python train.py --normalize_top_k=true --balance_loss=0.00113 --init_std_router=0.00894 --lr=0.0111
Below are experts of layer 4 (counted from 0) of a mixture-of-experts language model. Rows are named router (the router's row for the expert), gate (a neuron's input weights, with its number), up (a neuron's input weights, with its number) and show model dimensions 0-191. Each number is 128 + 32 x the weight over its row's rms, rounded and kept within 0 to 255.
After each expert's rows: a language model's description of what the expert responds to. This comes from a sample of Wikipedia text that the model never trained on.

# expert 37
router [151 154 128 176 178 136 159 147 117  86 166  81 186  87 163 141 159 118  86 103 100 127 196 141 167 150 122 149 142 123 127 181 180 155 119  68 159 170 136 189 190 149 124 111 125  99 122 127 152 161 147 127  92  84  84  96 183 109 181  74 167 162  90  96 146 166 118 108 168 116 167 100 166 147 115 168 161 135 151 192 143 155 110 115 110 143  95 151  83 108  98 142 115 148 105 103 105  70 127 138 175 112  65 151 111 127 159 113 103 153 148 131 118 121 102 112 108 147 130 154 158  82 189  90 112 144  78  72 160  70 130 163 106 111 146 142 158 129  77 165 136 140 146 122 162 115 139 150 152 108 112 114 141 116 159 128 152 120  83 183 112 178 202 110 158 142 170  76 160 178 163 146 110 142  74 124  97 152 156 113 182  78 105 118  99 137  88 177  85 116  61 137]
gate1 [105  51 159 165  76  96  93 137  87 108 129 138 137 122 154  84 155 147 146 148  87  99 138 166 121 145  74 114 128  83 148 113 123 113 209  84 124 114 131 158  99 115  94 106 136 132 187 132 107 156 117 117 167 135  88 134  94 164 116 125  88 212  75 150  80 137 136  93 106 149  96  77 156 163  84 149 143 106 116 135 170 117  78 151 111  99 159 126  81 100  83 160  91 159 128  62 132 116  75 130 119  94 118 166  74 123  88 156 181  45 108 114  97 157 134 118 116 101 111 100 130 105 159  93 180 144 149  94 107  74 127 100  94 157 195 180 148 147  71 135 123 113 134 128 140 178 130 142 170  97 116 180 107 122 157 100 110 121 128 105 189 128 138 135 128 133  96 109 124 128  73 124 140  83 106  92  72 157 152 147 137 107 153 111  95 165  72 121 125 168 218 169]
up1 [137 127 112 142 156 161 168 116 142 112 146 157 103 124 128 105 202 107 177 117 110  56 133  81 117 123 138 136 167 149  85 130 137 115 140 155 154 152 160 140 191 130 120  87  98  88  99  68 116 129  75  91 112 170 136  92 173 194  72  79 172 132  99 182 111 136 132 136 162 110 128  78 160 121 145 135 117 100  82 142  99 136  35 150 143 119 171 107 132 105 135 156 150 162 128 139  64 104 112 140  66 112 141 132 149 151 130 177 134 168  94  93 113 117 111 161 107 208  96 145 111 134 151 156 132 120 112 199  83 123 138 122 142 127 112 100 153 146 103  87 211 137 117 140  97 108 110 212  72  92 131 113 146 158 153 145 144 137 122  68 144 102 154 171 164 199 148 154 142 129 138 124 190 124 139 112 195 174  92 109  86 153  93  72 100  71 137 123 131 103 119 101]
It responds to: Technical word beginnings. Opening pieces of technical words in math, biology and computing text, such as prote-, inf-, fin-, mot-, and LaTeX backslashes.

# expert 49
router [129 154  91 157 186 104 146 165 141 102 160 107 157  86 165 118 155 105  66  76  76 102 164 114 127 149 153 155 122 169 125 164 153 157 120 118 160 160 157 208 146 151  76  83 110 121 117 138 192 133 157 123 122 106  62 117 139  85 132  86 122 129 112 115 165 147 111 100 163 105 170 125 150 145  83 142 177 161 176 142 125 123  98 103  78 167  88 165  60 107 107 123 102 144 137  74  72 112 117 182 174 112 126 157 127 109 172  81  89 149 168  95  84  94  96 165 111 121  93 159 133  98 191 108 133 124 109  76 140 107  93 163 118 117 178 149 174 128  98 154 126 147 146 160 156 150 171 123 134  96 124  96 173  88 161 173 166  61  90 174 125 168 136  89 143 130 148 118 172 175 162 167  92 187  82 106 141 118 141 108 169  74 121  99 123 134  84 184 104 128 108 141]
gate1 [126 136  93 209 137 187 133  90 145  78  93 113 141 142 168 128 136  97  51 100 159 119 130 110  84 145 126  91  96 210 156 166 109  95 148 120 154  83  88  84  51  78 135  92 107 155 158 153 121 125  59 133 106 129 154 160 124 116 162 183 121  92 114  82  95  92  98  82 131 108 147 121 126 180 133 128 102 143 116 122 147 105 141 135 114 133 113 138  80  68 165 104 107 151 116 173 149 208 118 144 137  99  64 137 118 151 121 142  78 115 152 113  91  98 117 122 169 143 169 128 128 170 194  56 130 107 167 107 136 182 132 113 176  76 158 100 185  92 121 107 113 181 167 113 170 114 161 113 144  99 168 112  83 125 161  90 124 134  97 156 165 141 111 206 137 191 114 153 115 161 105 100 106 144 133  88 150 126 161 142 169 100 125 139 160 146 121  85 107 111 129 177]
up1 [173 144 132 111 113 138 112 187 145  63 125 174 140  99 122 106 105 152  83 110 119 115 165 172 133 108 137 118  85 122 191 160 122 104 122 123 152 114  98 120 132 124 118 123  92 159 165  93 155 124 124 126 116 102 193 107 120 121 175 120  85 136  63  96 157  88 151  88  60  88  56 125 210  93 164 121 163 130 152 139 144 158 165 190 130 113 135  78 150 127 152 130 157 186 119 139 178  80 147 120 114 118 110 135 101 148 117 111 121 158 112 172 150 171 152 101 125  51 173 151 152 125 181 130 171 109 120 104  83 102 128 107 176 112 123 127 109 141 157 170 127  56 104 150 125 124  66 154 106 119 131  92 176 170  99 177  78 113 109  82  92 123 170 120 143 109  82 138 151 199 133 100 170  98 108 100 110 145 122 171 133 210  97 129 154  91 137 193 152 123 108 201]
It responds to: Capitalized title and name starts. First capital piece of names, titles or quoted works, especially songs and films after a quote mark: You, My, Star, Ar-.

# expert 42
router [147 151  83 139 181  97 175 141 122 108 138 102 169  87 195 100 156 145 123 106  97 108 156 143 169 142 102 151 100 148 121 156 156 155  66 115 148 188 132 184 174 186  96 100 114 103 122 145 179 158 151  91 123 107 103 100 130  57 145  84 143 146 101 114 156 162 114 107 175 111 203 110 137 150 101 160 160 167 145 136 104 134 108  90  95 136  62 155 111  95  63 129  68 182  90 116 103 108 129 142 202  95  99 164 104 108 201 103 104 160 160  87 127  94 108 124 116 143 117 137 158  71 138 120 128 176 113  69 178  96 102 139 110 110 169 141 169 164  86 162 134 152 105 142 124 133 149 155 166 109 141 114 163  99 139 154 174 134 130 150  68 162 136  88 185 125 136  96 153 202 182 111 107 150  88 118 108 134 132 100 139  50 115 104 122 148  84 143 118 104  94 150]
gate1 [ 92  97 116  56 133 195  66 176 162 116  80  74  74 111 110 165 161 131 178 139 106 159 104 144 108 187  78  99 117 171  86 136 127 117 123 107 115 141 155 140 166 177  94  58 128 125 153 132 170 128  71 111 141 197 151 153 129 122  99 134 152 141 130 104 164 160 109 138  83 127 144 149 138 157 164 115 147 133 156 148 111 137 129 113  87 173 131 107 187 112  64 140 153 189 141 115 119 110 142 122 104  96 146 112 196 147 147 196 155  87 186 122 172  91  94 145 126 208 141  99 123  87  75 136 155 141 105 148  86 118 146 137  98 131  95 171 130  99  46 125 120 149 127 124 136 125 161 134  55 138 112 135 139  72 156 134 111 126 129 181 153 103 168 123 152 119 137 119 131 101 161 230 168 124  98 100 135 117 130 136 115 156 154 166 144  86  95 176 120 107 122 186]
up1 [115  95 139  88 139 109 100 160 135 171 106 130 113 176 189 160 155 154 124 146  87 157 153 128 159 104 138 148 136  78 139 154 132 205  82 153 167  63 129 138  69 116  93 193 125 108 101 110  94 115 107  91 180 102 110 156 141 123 133  98 156 180 103 149  73 120 122 141  90 141 106 147 149 164  74 126 183 139 127 128  99 141  97 152 182 123 126 117 145  98 179 162 100 149 146 120 146 148 173 167 150 115 123 136 142 102 121  91 141  93 122  85  87 166 130 165 144 131  59 105 108  90 101 142 162 144  99 177 173 142 180  69 135 167 145 104 116 127 194 168 101 103  65 118 118 192 136 206 127 133 176 189 124  74 113 164 128 105 167  96 150 140  91 132 183 119 115 135  99 187  86 100  78 130 135  88 218 160 132 125  92 105 163 105 113 141 112 180 145 127 145 115]
It responds to: Capital after heading marks. Capital first letter of a word after section-heading marks, paragraph breaks or an opening bracket, such as ===S-cheme, (M-innesota).

# expert 2
router [128 165  94 180 142 106 116 158 116 148 159 156 124 112 193 135 122 115  92 107 121 120 158 132 205 148 107 173 104 137 124 196 173 184 111  87 163 200 158 154 156 150 103  83 129 112 123 144 143 164 162 116  98 100  60 134 100  97 175 109 169 134  79  94 134 137 133 107 191 111 166 128 180 141  97 136 181 144 172 139 131 126 102 111 129 188  84 139  46 109  78 119  83 162 123 106  73  97 154 188 167  58 109 157  94 111 172 111 110 150 192  98 109 131 100 140  89 110  94 138 134 101 166 129 120 158 141  98 153 100 105 144 135 135 123 164 142 152 127 161 141 162  98 148 150 166 140 159 165  75 110  70 153 128 182 150 137 122  75 180  97 174 139 114 142 104 144  97 156 181 161 126 107 147 101 126 157 176 139  88 136  76 118 117 137 190  56 142 126 121 105 128]
gate2 [111 142 102 139  92 118 104 128  76 178 135  82 144 116 125 164 143 133 144 141 179 116  86 164  80 144 118  89  52 152  91 107 151 121 160 139 110 171 150 111  70 137 124  65 159  88 112 105 105 148 150  57 122 137 148  81 177  99 122  99 141  80 114 201 139 158 153 171 144 133 102 100 142 129 171  55 151 136 131 126 171 103  78 128 185  98 178 171 197 121 136 113 105 130  84  85  96 157  89 151 122 113 166 106 141 138 118 133 133 144 143 138 154 144 143 143 124 135 128 116 100  94  71 118  97 132 131 166 200 126 124 104  78 104 183 158 150  95 116 162 137 208 184 104 118 107 152  96 205 108  99 153  48 117 106 125 157  84  91  91 171 140 128 126 136 181 115 110 145  94  79 132 106 132 124 118 124 116 193 105  82 150 185 126 138 164 116  96 121  65 151 108]
up2 [146  84 139 115 132 132 170 123 166 195 155 125 111 161  99 179 169 161 141  62  75 117  66 114 166 167 115 146 162 108 127  92 115 149 107  81 147 163 152 144 107 117 106 127  94 119 126  94 173 217 126 120 118 157 128 134 166 151  75  83 133  97 121 100  75  60 111 102 119 163 154 101  97 157 134 127 146 148  83 144 168 145 132 116 148 164 137  69 113 143 142 165 126  80  95 158 151 156 161 116  72 102 193 167 156 160 147  44 166 196  80 210 142 152 171 111 140 147 115  91 127 148  65 119 132 141 189  80 195 120 108 118 104 127 122 111 143 132  64 136 129 139 170  92 101 156 119 130  63  89 151  88 126  85 114 143 117 118 100 106 154 119 132 121 138 147 153 163 104 133 157 134 117 100 170  90 122 117  93 119 184 122  70 111  79 112 132 148 134 144  79 129]
It responds to: Initial capital letters. Single capital-letter tokens opening abbreviations, codes or names after pipes, colons or commas in tables and lists, such as W21, L6, BT.

# expert 38
router [114 147 132 186 191 128 197 137 135  86 187  98 177 115 199 124 139 119  95 119  96 141 150 114 157 166 112 160  54 172 120 157 133 149  90 116 145 151 156 154 174 162  99  90 114 102 121 143 149 149 168 101 118  84  83 109 142  92 138  97 190 117  60 110 175 132 122 104 161  95 187  96 146 134  80 142 150 171 151 149  99 128  90 112  65 146  51 164  77  82  82 129  77 174 120  95  88  62 144 154 173  92  74 125 126 102 208 115  97 142 162 101  95 130 102 151  86 152  61 173 138 112 155 132 151 158 122 102 134 112 121 135 124 115 158 150 163 162  90 109 137 160 127 143 141 146 155 173 123 121 118  81 176 122 167 150 157 112 114 197  88 130 142  99 130 108 142  88 154 170 156 136  99 159 116 115 117 140 127  87 144  98 114  91 109 145  75  97 115 113 111 155]
gate2 [ 95 149  94 110 170 120 110 116 149 106 151  76 118  70 111 151 154 131 150 201  80 126 131 117 179 140 151 131  74  92 160  85 169 127 133  91  82  97 156 100 107 120 107 135 149  92 191 131 158 130 140  93 102 157 137 151 120 110 100 129 132 143 156 150 159 121 103  96 154 136 163 115 140  95  81 109 157 177 166 160 162  97  88 126 136 133  85 111 175 175  70 167 108 163  89  76 139 132 156 146 130 195 100 183 224 115 125 108 188 104 119 158  98 184  93 143 132 126 141 144 129 112  91 149 118 114  79 157 167 138 109 145  93 127 101 117 108 135 120 128  97  95  83 132 124 121 164 146 183 176 123 155  85 136 136  88  70 171 146 120 127  62 179 176 199 153 177 112 101 146  78 184  87 165 101 148 142 146 130  87  96 137 195 124 108 102 108  96  98 117  83  78]
up2 [138  54  72 126 133 128 181 125 148 128 121 129 132 116 169 177 137  75 143 150 107 126  82 124 192 109  88 119 134 115 173  83 148 146  57 186 143  77 155  78 176 166 157 161 148  89 135 176 137 134 141 113 145 133  61  91 128  96 180 160 138 150 158 169 124 175 157 134  71 103 116 157 175 143 138  95 171 123 147 133 118 123  55 141 143 106  48 153 176  71  96 120 131 162 161  91 100 166 140 159 111 165 112 142 111 112  95 129 130 118 182  75 161 135 147 172 121 141  93 151 116 122  65 115  96 169 103 117 157 206 142 104 196  89 100  87 117 151  63 146 119 104 111 144 155 105 147 114 110 106 148 131 172 144 105 131 137 134 154  90 136 135  87 132 194 125 165 124 164 142 169 127 111 179 127 106 184 117 127  74 142 151 118  79 163  92 113 148 117 117 101  76]
It responds to: Surname-initial word pieces. Opening word pieces of unusual personal surnames or names at sentence start in biographies, such as Sch, De, Mc, Kr, Gran.